Below are experts of layer 8 (counted from 0) of a mixture-of-experts language model. Rows are named router (the router's row for the expert), up (a neuron's input weights, with its number), down (a neuron's output weights, with its number) and show model dimensions 0-127. Each number is 50 + 15 x the weight over its row's rms, rounded and kept within 0 to 99.
Before each expert's rows: a language model's description of what the expert responds to. This comes from a sample of Wikipedia text that the model never trained on.

# expert 57
for, with, and, of, and verbs like received, include, won, linking a list or award to its object.
router:47 46 66 61 27 42 72 60 42 31 40 55 57 73 55 53 67 45 52 52 44 58 63 65 49 85 35 48 68 44 40 64 73 63 52 60 56 43 55 60 62 66 67 49 56 28 47 29 52 62 56 42 54 44 36 63 31 68 42 55 42 69 71 33 38 51 28 67 73 41 48 36 27 33 56 60 37 62 47 37 09 63 58 74 54 50 58 49 24 89 47 20 34 36 51 48 43 52 60 41 64 49 42 67 40 14 64 75 59 30 24 51 51 40 79 31 67 76 70 47 48 36 47 68 39 63 57 20
up2:41 78 40 60 48 37 43 64 35 44 38 93 43 65 52 71 51 34 45 61 28 82 57 54 52 63 51 22 27 46 43 41 54 44 27 61 30 49 52 44 34 45 60 76 40 44 49 56 56 51 86 35 64 14 38 28 35 45 41 43 50 33 89 44 59 65 37 34 45 86 35 38 56 67 50 64 60 29 51 65 54 35 63 40 58 50 57 67 52 65 30 65 30 58 38 54 55 73 18 66 55 77 84 54 48 57 59 48 51 60 62 60 31 56 54 41 53 52 63 53 42 22 40 53 63 56 46 31
down2:51 33 61 46 57 49 66 42 42 55 58 38 73 25 60 41 73 63 49 53 53 47 30 43 48 40 66 65 18 59 40 49 61 38 50 43 21 45 59 19 58 59 39 53 41 54 29 60 43 37 12 47 45 29 67 42 63 62 50 34 39 72 24 42 51 58 44 54 31 10 75 66 79 57 31 33 51 44 47 52 59 33 50 72 42 63 54 36 71 53 51 45 38 52 35 91 46 32 51 87 51 50 45 56 59 57 90 42 63 62 39 43 53 31 58 49 53 35 56 43 68 30 84 42 39 57 67 66
up3:46 29 28 83 74 52 59 67 48 62 77 31 60 42 57 47 62 46 49 53 48 38 31 30 41 51 23 60 66 61 26 47 42 36 36 70 57 68 58 39 37 40 45 43 35 57 28 39 33 49 03 43 80 54 78 36 72 61 78 25 64 24 54 43 36 40 40 42 64 59 65 43 50 40 64 49 75 66 47 67 39 55 38 52 70 61 28 26 41 56 49 80 25 32 36 60 65 40 56 53 46 55 50 85 59 42 46 40 50 59 63 65 62 48 57 35 70 69 62 68 39 44 55 27 46 53 38 52
down3:49 55 65 30 53 39 33 26 74 58 54 33 47 65 61 32 48 47 41 68 47 48 55 18 63 57 63 74 67 44 81 39 68 68 72 69 44 65 41 57 38 28 73 68 54 66 36 25 52 60 29 25 53 31 58 36 37 43 57 72 54 70 57 55 53 68 63 39 48 47 47 71 71 61 45 74 46 23 65 55 62 30 46 49 36 33 25 59 66 61 50 57 49 38 61 77 27 45 26 45 23 70 38 52 39 72 49 54 68 62 24 85 58 44 47 64 50 81 43 57 33 49 40 68 51 63 55 49
up4:42 54 37 46 36 75 78 63 69 34 53 17 45 43 60 35 26 42 37 99 66 32 33 70 37 31 41 50 67 48 60 35 44 51 50 55 69 60 64 38 76 29 53 45 53 58 53 44 53 27 28 53 40 41 63 63 81 68 40 42 37 41 56 77 65 21 38 30 46 44 53 42 54 25 81 38 69 31 39 45 67 30 69 47 67 35 44 57 20 36 60 51 28 38 53 59 41 50 45 62 57 52 59 44 43 64 58 71 62 58 53 39 76 34 31 49 61 51 41 64 55 41 65 50 52 54 25 58
down4:46 44 27 63 22 41 83 46 57 54 61 66 22 50 64 67 35 62 62 34 54 64 48 63 52 49 72 38 49 36 41 30 68 63 63 44 99 33 50 14 37 41 35 37 31 48 51 72 46 68 37 26 40 37 56 74 61 37 43 26 55 45 70 64 45 52 64 62 38 59 50 55 61 66 55 67 53 32 44 49 45 58 48 36 44 62 32 75 62 76 39 57 39 56 51 57 63 62 62 68 51 44 47 53 45 37 65 52 40 23 29 31 53 52 25 39 52 72 55 52 55 65 30 64 38 41 03 43

# expert 32
Word-opening prefix pieces like pre, per, aff, trans, comp, con, often in scientific or technical prose, e.g. peroxide, affinities, transition.
router:59 57 43 68 44 45 40 44 66 39 35 33 57 44 35 42 30 25 45 47 63 54 51 32 31 50 51 59 44 53 49 52 49 63 54 49 43 60 59 56 50 67 91 36 49 40 70 33 30 56 46 45 60 43 52 53 56 49 52 51 71 41 63 63 44 71 61 38 59 77 67 45 99 51 31 26 66 47 59 52 22 52 65 27 67 50 20 57 73 28 68 44 59 63 79 60 63 58 56 07 36 41 49 59 55 50 52 72 44 33 37 92 20 54 56 55 47 54 44 29 34 49 59 22 62 38 71 66
up2:43 64 51 64 48 35 63 42 32 58 48 38 44 32 71 49 30 44 59 42 49 81 47 52 55 60 41 45 89 45 48 40 61 43 49 64 24 48 71 67 33 18 62 66 25 59 28 70 64 25 52 61 72 55 48 58 30 11 65 61 65 43 65 39 54 50 58 64 32 59 52 37 32 37 88 41 24 43 33 47 51 42 63 42 76 30 43 48 44 61 28 43 41 50 52 28 66 53 62 46 52 39 50 52 64 49 85 62 44 56 63 41 39 70 72 46 63 71 59 57 91 37 71 29 54 45 37 56
down2:55 62 44 67 67 46 59 54 47 74 37 34 46 38 39 35 63 60 36 57 54 65 41 54 61 48 51 62 24 29 48 43 44 50 59 46 36 77 22 69 48 42 42 74 54 78 10 50 53 48 40 55 57 59 32 67 33 69 69 43 56 37 57 40 46 83 41 25 57 44 74 63 39 34 61 63 59 54 89 44 25 28 50 41 49 84 49 84 37 58 28 35 22 40 64 65 64 26 60 38 52 46 62 54 39 55 49 72 54 53 50 35 72 53 34 40 64 37 58 49 56 57 32 53 80 38 60 22
up3:26 38 57 74 47 73 39 44 22 51 45 37 46 37 66 28 29 20 75 33 96 51 41 50 40 47 35 51 83 72 49 63 62 36 46 36 30 52 76 55 53 99 73 45 50 50 61 53 61 76 51 35 40 67 50 47 42 33 60 41 56 46 35 63 39 23 36 47 54 38 63 85 55 44 46 43 69 47 26 50 32 50 60 58 35 62 57 27 37 56 62 66 51 28 52 63 46 43 51 52 40 54 52 43 63 45 43 45 44 52 48 49 33 70 48 55 31 38 64 61 72 70 57 61 73 80 34 54
down3:80 70 43 39 44 42 47 45 63 49 51 62 38 26 21 50 40 60 52 36 52 60 33 20 51 57 60 39 74 39 67 76 52 67 36 47 32 41 53 53 39 38 46 49 57 33 53 62 76 71 38 69 52 55 47 54 30 75 74 48 88 64 46 51 51 40 49 52 38 76 31 59 68 50 19 62 27 40 73 61 31 51 42 53 34 44 35 63 37 26 55 42 37 47 65 47 46 60 37 57 73 59 47 50 23 63 76 41 40 68 40 38 76 54 59 17 68 30 26 44 39 61 87 58 40 31 47 41
up4:51 63 34 25 46 56 28 84 47 29 76 52 78 72 14 39 71 32 57 43 62 66 43 67 43 57 37 20 37 23 54 58 34 61 29 36 60 67 50 43 51 43 27 19 57 42 51 44 49 62 43 52 56 50 37 38 61 53 61 52 57 71 62 61 73 40 13 55 50 53 66 47 49 37 38 51 64 77 28 51 43 57 38 58 44 64 64 51 61 51 35 57 74 24 31 34 48 62 35 45 58 72 56 55 75 60 38 61 44 64 70 36 48 64 85 42 54 64 37 56 55 13 58 53 35 63 47 66
down4:16 34 57 61 65 74 53 34 55 32 48 46 51 42 72 35 62 71 45 66 51 58 60 65 87 54 60 76 51 32 74 77 02 46 40 41 39 50 54 52 59 60 63 60 68 53 52 44 52 28 99 53 50 51 60 74 42 43 20 53 39 55 28 59 66 29 53 55 17 50 29 26 44 45 39 27 54 41 59 65 46 62 33 43 55 63 34 65 64 56 63 53 40 57 56 34 55 61 60 71 63 39 51 43 45 50 59 57 38 61 47 45 70 45 61 21 47 48 71 54 38 47 53 50 39 18 63 48

# expert 4
Scattered tokens: modal verbs like would, may, could before be/have; the piece ick after Ch (chicken, Quickstep); prepositions like of.
router:61 75 51 43 48 46 62 62 74 50 49 64 65 45 42 37 71 61 58 44 38 48 28 52 21 40 48 75 37 68 28 54 48 67 71 27 74 38 63 37 27 43 32 47 35 60 46 65 25 42 44 29 34 40 25 28 43 24 41 49 33 45 35 30 39 44 33 48 25 38 30 29 32 46 22 45 35 29 62 63 38 52 32 47 69 29 29 40 63 15 52 68 56 43 31 39 48 48 37 55 57 34 14 54 40 39 29 39 47 42 41 33 50 42 46 39 40 45 37 27 39 46 23 57 27 31 59 64
up2:99 78 53 72 76 16 16 42 47 66 44 51 61 49 38 27 60 59 63 73 37 41 46 41 70 33 66 66 64 51 53 66 66 60 20 38 25 50 68 54 54 50 45 35 59 06 77 53 62 60 70 40 32 58 57 45 52 45 43 36 68 58 50 54 19 59 53 30 57 60 69 49 51 49 49 65 45 53 52 38 25 57 60 52 82 45 47 50 48 50 52 39 53 42 35 49 43 66 46 62 72 18 51 53 63 63 51 47 69 38 52 58 70 67 57 46 35 34 28 35 42 41 50 63 66 46 37 53
down2:31 71 53 70 31 40 51 17 26 43 42 12 34 71 52 40 60 49 45 31 60 88 56 41 16 44 65 47 53 34 61 48 39 35 51 50 64 80 49 52 41 29 58 66 46 56 51 39 37 50 49 48 53 45 67 48 70 32 38 83 09 33 68 56 62 58 60 38 64 43 37 29 49 55 56 32 18 41 49 29 57 24 57 53 66 50 52 39 47 45 57 53 85 52 49 60 53 63 49 41 53 61 41 39 70 61 74 61 67 70 59 59 32 37 57 58 64 58 53 71 31 35 60 73 71 40 59 67
up3:49 81 63 60 46 55 51 44 52 18 44 44 54 28 50 59 50 36 41 23 27 48 71 60 34 76 30 69 64 37 45 52 52 70 51 28 46 25 60 41 51 36 68 36 40 32 48 68 47 51 60 46 62 47 77 58 65 46 46 48 26 48 65 61 78 54 67 31 67 54 61 39 57 76 71 79 51 38 33 41 33 50 54 64 57 81 62 63 38 54 54 62 49 21 38 54 32 44 13 65 39 46 58 41 42 43 33 45 43 78 54 79 49 31 38 76 86 38 63 58 66 50 48 52 45 71 44 26
down3:40 70 83 40 48 54 57 57 46 62 38 36 56 58 48 35 27 54 29 46 99 47 58 37 50 34 67 46 44 47 42 49 28 35 70 58 43 46 47 33 55 66 54 63 69 80 52 25 46 67 34 42 76 27 61 61 52 40 80 44 61 50 44 66 63 17 46 34 51 40 73 71 50 22 41 35 50 32 67 55 44 70 46 53 59 34 57 67 63 48 34 44 31 66 52 64 30 30 27 53 58 60 66 35 53 57 54 67 87 71 66 57 76 45 64 47 46 54 72 57 54 71 68 40 54 58 32 71
up4:24 44 72 54 38 47 62 70 54 52 69 54 62 61 70 48 58 37 36 39 89 34 46 21 41 51 66 28 53 27 52 31 87 51 27 72 23 60 40 46 34 43 57 44 60 42 48 70 36 57 56 57 66 32 46 62 51 38 70 55 40 75 41 39 41 41 37 22 50 41 60 71 48 76 39 46 59 72 25 10 41 50 62 63 83 48 43 47 56 48 46 59 58 46 66 50 62 54 65 66 64 62 45 58 38 65 73 50 39 64 70 20 65 46 50 42 35 38 47 45 45 73 16 44 31 68 53 46
down4:50 23 47 32 75 40 46 56 34 43 73 62 36 53 36 56 57 41 52 62 74 32 36 41 56 59 53 38 35 36 55 56 37 55 50 71 91 41 35 46 14 11 53 23 48 68 47 77 47 51 53 54 29 48 39 65 55 45 41 58 40 42 30 43 71 48 66 74 42 50 33 65 51 36 45 59 37 68 52 65 42 49 51 67 47 61 34 47 60 60 55 60 37 44 67 56 66 59 38 72 22 58 43 35 31 40 70 59 42 50 61 98 16 28 26 48 40 65 61 60 52 25 74 46 53 63 48 64

# expert 15
Past-tense auxiliaries and adverb endings in biographical or event narration, such as was, had been, severely, reportedly, initially.
router:62 41 78 27 63 54 76 63 44 69 35 66 44 74 61 33 45 52 34 45 32 45 69 40 57 47 36 62 65 77 61 63 68 14 37 47 52 47 43 67 48 83 37 42 50 38 50 38 56 26 63 71 29 38 55 67 30 41 35 58 26 51 41 52 58 58 38 30 54 23 55 39 26 52 41 66 48 40 46 47 64 33 71 70 43 40 45 67 25 70 40 51 56 38 68 48 50 77 33 71 69 26 21 62 38 71 41 28 41 54 57 60 63 56 77 39 62 45 47 61 35 63 34 72 68 34 34 55
up2:47 51 54 42 29 47 57 66 55 50 41 56 59 66 53 68 35 62 49 49 45 88 63 50 80 36 52 78 71 64 45 53 22 42 22 29 47 59 41 76 46 63 59 33 64 42 19 64 62 39 15 76 45 51 50 65 63 61 44 69 38 69 68 63 42 54 49 52 80 59 71 33 85 22 29 40 46 24 29 45 63 64 39 44 26 60 72 56 43 60 34 27 40 63 48 49 41 45 61 25 56 39 46 38 59 36 58 52 47 47 41 47 47 65 55 29 61 76 41 52 54 62 43 43 46 43 55 90
down2:45 72 48 67 48 54 61 62 44 56 41 37 82 46 48 52 30 37 72 46 63 36 51 45 17 53 78 18 34 35 27 62 81 62 51 57 73 49 60 48 49 57 28 48 21 68 62 59 38 79 54 46 51 44 47 33 55 42 35 33 68 29 26 33 53 45 69 57 49 53 19 65 27 41 51 62 26 68 49 53 56 42 55 57 84 58 34 35 51 61 57 58 35 46 40 57 71 55 40 65 54 66 56 41 49 37 58 52 53 61 36 48 51 45 36 66 36 25 30 74 37 39 36 62 16 83 46 23
up3:50 36 40 31 28 70 30 38 20 66 31 23 63 43 55 76 31 45 56 40 64 27 56 49 56 26 60 53 28 41 62 55 50 51 68 72 69 66 42 52 82 42 49 47 60 44 89 39 63 34 44 45 52 41 49 45 24 49 62 63 56 53 72 66 54 79 51 34 52 42 52 56 56 49 28 60 76 46 54 59 27 48 39 32 40 63 64 57 67 55 46 44 63 76 43 58 74 37 40 54 34 36 70 55 30 56 52 50 59 57 28 69 59 64 69 22 28 53 53 35 30 79 22 65 49 36 48 20
down3:45 54 48 59 70 52 82 59 65 62 42 37 65 72 58 19 43 58 72 68 36 46 64 61 62 70 54 62 26 73 37 70 41 82 53 51 19 58 57 34 48 78 47 32 62 32 48 48 60 44 40 22 47 28 66 33 62 72 32 33 47 67 71 66 47 70 57 52 48 55 26 37 51 51 60 22 54 28 34 33 72 56 35 69 44 62 47 61 45 62 32 48 20 44 46 72 61 39 72 57 18 60 66 78 47 53 34 59 64 47 47 27 56 36 45 49 26 28 69 68 48 49 49 51 47 53 48 58
up4:28 39 56 45 89 53 34 57 73 69 42 44 57 30 38 45 42 50 58 32 28 33 40 74 60 36 54 66 41 45 70 51 72 47 61 54 24 45 61 73 73 21 73 38 63 56 56 75 65 55 30 54 51 28 35 26 59 74 47 54 94 59 40 40 45 57 49 36 37 54 41 57 33 36 52 69 66 41 49 56 63 48 68 43 44 43 60 52 44 73 63 59 61 38 75 51 68 44 46 53 53 53 51 03 39 25 39 63 69 65 36 21 56 53 47 19 54 63 41 54 47 48 62 36 33 56 36 66
down4:67 53 50 37 10 61 56 32 37 48 38 36 44 70 71 43 75 54 38 67 37 58 74 54 50 55 56 39 75 62 16 34 58 68 43 37 30 56 69 43 33 63 68 46 26 35 61 48 42 52 28 44 67 33 53 57 19 57 67 57 71 51 61 74 28 34 53 52 23 56 64 54 70 63 64 50 46 57 53 56 36 56 44 19 43 46 55 67 27 55 50 53 53 60 35 20 41 31 67 16 61 41 30 69 42 51 57 46 39 59 59 58 46 70 30 80 51 45 67 46 59 34 28 47 76 47 75 51

# expert 52
Sports team names and name endings in standings and careers, such as Pacers, Falcons, Eagles, NCAA, Baseball, League.
router:42 19 40 45 23 51 65 79 84 48 59 32 36 55 48 43 51 55 59 45 05 56 66 49 72 45 55 78 61 43 70 66 67 28 61 48 27 38 48 32 56 34 27 80 41 71 56 47 38 65 61 71 70 38 42 56 56 70 63 69 54 31 41 50 40 31 70 19 38 49 29 33 61 45 40 56 39 28 50 60 49 59 42 37 60 47 37 45 66 37 57 62 59 51 61 45 41 49 79 27 57 51 53 70 53 36 50 69 42 68 42 06 43 52 55 50 66 49 41 74 58 56 44 56 51 64 22 41
up0:27 52 85 43 58 58 39 57 46 55 59 41 48 41 38 37 32 50 37 48 33 43 45 64 49 13 58 62 24 56 27 65 52 37 41 57 49 50 33 34 45 30 55 26 58 18 28 58 52 24 41 50 38 58 53 41 85 45 44 59 48 67 60 88 49 56 22 63 31 39 49 63 61 40 45 42 47 47 41 77 53 59 64 25 72 46 72 43 50 47 58 29 61 71 25 35 55 90 71 55 31 56 42 59 69 41 43 22 51 72 52 53 70 37 66 48 48 49 48 16 34 65 66 37 55 45 63 43
down0:59 34 35 74 46 52 59 47 67 57 49 32 84 28 22 55 38 25 71 62 47 47 67 35 74 56 57 47 72 53 20 56 51 31 57 60 58 54 45 75 64 54 50 89 68 33 63 38 52 58 54 61 50 51 58 18 50 90 49 58 49 35 14 67 53 63 32 53 49 35 63 29 51 69 54 51 69 26 25 38 41 52 44 43 54 58 66 44 54 63 44 63 16 43 56 24 33 29 60 54 40 47 34 39 45 66 60 75 59 39 39 38 39 47 56 42 30 45 28 58 83 53 48 47 64 53 63 48
up1:61 74 47 31 42 49 52 33 72 33 33 56 79 54 31 48 35 41 46 51 22 30 63 61 48 44 37 35 67 47 25 55 58 48 72 52 48 50 64 48 47 45 83 61 29 63 69 51 27 40 50 51 40 71 71 58 47 28 50 62 62 30 46 34 40 77 44 66 32 45 43 49 47 60 55 17 80 57 67 68 35 52 49 80 29 35 63 24 48 56 53 64 48 60 42 40 74 36 66 50 69 16 65 56 68 91 46 41 43 34 50 69 53 31 60 43 28 60 72 38 41 56 35 52 73 62 52 42
down1:45 44 62 50 28 69 26 60 52 56 60 59 57 42 47 39 43 29 42 50 40 65 75 58 57 53 40 91 39 48 65 32 54 58 25 74 45 67 34 52 60 45 29 40 47 26 50 39 56 85 47 38 36 47 35 49 43 30 53 50 71 35 40 26 62 56 50 66 79 54 08 33 45 36 59 36 70 48 42 39 49 68 52 31 57 12 63 54 60 51 44 63 56 56 46 37 22 27 56 41 49 62 71 33 32 45 38 66 42 69 52 34 53 80 58 21 55 51 74 35 29 69 61 49 50 54 18 59
up2:50 48 54 50 51 49 58 53 48 39 54 49 86 61 58 71 55 63 05 42 55 50 43 36 48 50 77 55 53 50 47 42 62 60 57 53 79 41 81 39 73 55 42 62 66 50 54 49 70 58 58 34 64 74 64 34 39 31 50 19 14 43 46 49 56 51 48 45 39 54 70 75 60 38 48 60 44 87 31 44 34 27 54 38 57 33 55 42 35 52 23 51 58 31 33 39 33 75 37 32 61 59 53 19 18 76 43 57 28 40 33 43 27 28 62 44 54 68 38 45 61 55 58 55 56 58 85 56
down2:56 63 28 29 45 47 73 41 33 42 41 34 42 55 42 53 41 73 62 45 23 49 51 46 30 27 40 72 47 54 60 52 53 70 37 55 49 83 32 62 29 44 19 56 21 43 28 47 62 34 51 54 64 68 50 37 62 72 66 48 64 28 30 61 30 26 65 26 29 55 73 24 38 46 70 44 64 50 46 56 56 64 50 39 29 51 50 44 45 31 71 54 57 47 52 46 50 55 46 94 63 59 41 32 18 27 50 33 66 45 41 53 28 44 62 35 95 24 51 51 57 41 45 62 52 55 39 51

# expert 45
The ic piece inside or ending words such as vicinity, rustic, orthopaedic, plus periods and commas, often in election-result tables.
router:70 43 51 67 71 60 52 54 44 65 58 52 60 53 47 46 52 66 48 44 55 68 49 59 54 72 35 51 54 46 57 41 35 73 76 27 57 54 85 41 43 36 35 45 29 33 65 65 62 48 44 34 46 87 21 80 39 36 42 68 40 50 57 53 72 61 33 37 65 87 40 48 64 65 54 52 16 46 65 53 33 35 30 37 38 43 45 25 21 53 61 51 60 85 39 42 55 41 31 54 45 51 26 45 33 54 51 45 46 56 37 39 63 31 82 48 59 35 21 38 41 49 35 81 45 72 26 53
up2:49 39 32 60 56 37 51 59 51 38 09 62 54 46 30 60 58 44 73 51 60 32 36 49 54 44 77 74 46 55 65 61 72 68 41 68 40 57 58 58 57 56 49 47 70 28 53 70 35 39 62 43 76 65 29 53 77 48 53 29 66 70 75 68 08 70 40 42 71 48 51 75 46 55 36 55 46 62 28 36 54 53 42 45 17 63 30 27 35 43 43 74 47 28 41 27 64 66 72 51 52 61 49 17 55 56 19 50 43 50 51 43 72 65 36 50 47 74 66 70 48 53 40 40 46 51 55 29
down2:31 54 68 58 44 65 66 43 91 54 48 37 42 62 43 54 43 35 29 43 43 57 45 66 61 37 43 67 46 30 30 44 57 63 52 64 20 71 30 68 36 74 64 35 41 82 54 47 69 38 52 51 39 43 60 56 56 45 43 67 37 66 38 28 60 60 38 43 27 64 54 68 48 47 51 48 24 29 57 84 57 50 14 68 41 46 29 65 61 61 71 30 47 43 41 69 71 61 48 20 36 48 59 47 67 31 53 59 43 51 53 35 80 53 38 70 31 83 44 37 73 68 41 45 54 55 20 41
up3:79 66 50 44 31 47 37 34 33 26 43 45 43 58 36 66 70 46 70 29 47 21 31 55 69 63 83 50 66 38 67 53 87 44 53 35 47 49 52 32 68 35 38 60 37 43 70 21 29 25 72 31 80 45 51 31 51 61 73 47 58 48 69 36 62 60 80 61 72 21 35 53 32 55 62 43 36 67 49 54 59 39 35 66 68 36 41 54 50 57 74 64 40 61 25 46 37 45 69 76 52 53 35 65 57 43 36 59 72 37 41 59 45 53 43 32 43 62 42 44 58 40 67 34 50 73 42 40
down3:49 45 11 43 61 45 48 35 64 47 53 26 46 38 54 49 40 59 60 38 45 58 53 58 42 35 16 64 19 57 29 64 49 45 60 58 27 49 65 47 79 25 66 42 57 68 52 55 63 66 11 33 53 44 37 67 67 55 73 52 46 40 58 55 50 55 53 43 32 59 39 47 86 33 64 59 39 76 68 48 81 51 77 43 55 60 46 69 30 48 23 78 43 44 58 51 64 71 31 50 32 28 55 31 62 57 53 49 62 30 36 52 33 36 55 33 42 91 21 47 36 56 41 36 59 44 45 45
up4:28 46 63 72 41 45 39 67 20 57 62 46 61 74 38 35 50 42 33 24 36 37 44 56 37 62 49 54 74 30 28 37 61 35 50 68 41 52 73 26 52 68 64 86 56 36 61 44 51 22 50 47 56 77 17 54 23 69 65 34 38 55 60 62 56 68 41 65 45 66 52 49 52 42 64 67 58 48 44 48 46 75 36 87 56 27 52 62 67 46 46 57 38 46 47 48 54 79 69 53 42 73 64 66 21 26 43 29 66 67 51 46 40 32 55 41 32 44 63 37 36 63 49 83 47 51 37 41
down4:69 68 52 43 58 31 66 55 73 37 44 50 70 56 57 64 40 35 36 74 51 40 55 58 40 32 51 38 39 32 87 67 25 39 28 31 47 56 33 68 48 50 44 46 26 55 28 51 43 58 42 43 40 35 54 52 47 19 58 38 71 59 30 52 61 64 40 49 59 41 75 44 56 61 50 29 57 40 56 72 42 39 56 50 59 67 27 50 39 43 30 77 65 82 59 42 78 41 38 67 64 32 61 19 58 47 49 73 40 29 42 57 61 57 25 76 79 57 33 57 86 35 47 53 35 43 76 30

# expert 50
States, Army, Navy, British, Soviet, War, and the periods in U.S., in military and national-government contexts.
router:48 67 24 44 73 53 57 40 51 79 72 70 29 64 53 55 52 53 60 27 07 53 71 44 44 57 41 65 66 50 55 26 31 55 81 42 55 64 42 44 44 48 59 50 44 39 34 52 40 61 22 70 48 57 54 94 59 64 55 57 53 58 55 20 43 53 32 42 50 19 43 28 58 70 64 39 48 58 38 49 65 52 55 54 40 87 66 46 33 66 58 28 61 56 55 53 27 58 49 71 46 59 44 38 44 49 45 42 35 43 71 27 70 63 55 28 54 37 27 69 41 64 29 57 37 34 20 34
up2:94 24 46 55 40 57 52 47 43 17 47 44 62 60 75 14 56 49 44 43 41 46 48 58 46 16 71 46 62 52 08 35 21 31 56 51 49 57 49 57 55 57 50 53 62 54 74 69 27 48 27 54 61 43 64 69 63 72 34 42 32 49 68 40 67 42 39 62 47 42 90 72 28 51 54 54 53 47 33 45 73 29 42 32 59 39 30 55 66 49 38 35 55 52 70 52 50 59 72 40 48 36 39 41 56 54 26 46 39 57 54 49 50 74 42 60 41 50 50 66 16 53 62 36 62 49 21 70
down2:23 55 40 36 66 33 39 57 51 65 34 62 30 43 43 64 48 54 47 60 48 67 65 50 69 51 27 77 63 41 51 52 70 47 64 09 35 62 56 35 15 20 59 25 85 64 17 41 57 36 57 70 74 50 63 57 46 52 58 29 48 34 27 62 64 46 53 51 39 62 58 54 54 29 67 50 66 40 45 49 41 39 56 53 82 57 67 64 55 52 44 56 42 76 48 47 48 38 48 69 58 63 36 80 24 81 58 36 50 66 48 44 61 13 41 40 49 69 48 44 72 46 49 41 26 59 60 59
up3:36 22 59 83 47 40 59 48 47 51 48 25 61 20 72 35 28 69 52 36 61 50 68 62 32 51 37 52 61 53 84 39 49 21 41 29 25 55 55 60 44 26 39 77 27 23 34 50 51 49 70 56 63 19 51 70 67 53 45 57 41 65 51 49 35 53 77 52 47 53 78 55 50 57 45 28 54 26 79 48 53 36 77 67 46 65 67 52 35 53 30 51 55 60 60 66 82 43 52 59 72 59 56 50 56 58 51 41 40 31 59 51 42 49 54 34 58 68 19 35 52 73 67 70 48 26 52 57
down3:64 62 56 53 58 27 22 65 62 71 40 42 56 46 59 31 29 52 50 59 62 30 24 43 71 54 35 51 59 41 34 42 39 63 81 60 56 48 66 48 47 50 42 43 34 68 51 29 46 74 37 68 21 68 47 76 21 57 38 20 49 38 22 49 62 33 33 31 56 52 47 61 63 58 15 42 32 38 52 58 61 48 47 39 46 56 47 40 41 53 47 48 47 61 33 75 41 51 39 52 44 42 34 64 64 39 56 46 60 61 41 01 99 54 31 46 65 61 51 49 21 54 62 30 40 66 44 44
up4:46 53 60 42 85 47 42 54 10 48 45 43 49 35 46 41 48 26 24 42 55 46 58 46 50 43 71 66 51 37 30 38 46 41 43 52 26 73 62 75 53 41 43 40 51 38 46 57 71 34 64 38 60 53 49 36 78 49 51 27 54 51 83 88 39 51 66 50 17 54 63 52 65 58 56 53 72 34 44 42 49 47 46 57 45 49 57 68 52 79 55 74 57 37 76 55 43 36 17 52 52 72 61 40 55 63 32 65 39 62 82 40 45 28 60 56 31 48 76 34 17 38 28 70 52 50 30 31
down4:45 45 75 66 68 57 53 39 66 65 31 48 42 53 43 56 74 64 54 35 55 39 46 53 42 60 35 80 50 41 38 43 50 36 32 24 47 23 38 31 44 54 54 55 37 50 50 52 61 54 50 44 91 56 53 73 54 52 20 43 60 66 23 55 58 47 52 20 46 33 53 82 72 36 32 36 73 60 43 54 49 50 27 70 27 43 56 25 72 59 25 53 47 78 56 42 52 76 50 60 28 13 54 36 23 17 62 46 38 44 46 33 40 66 35 75 30 50 45 56 49 56 57 55 44 53 59 74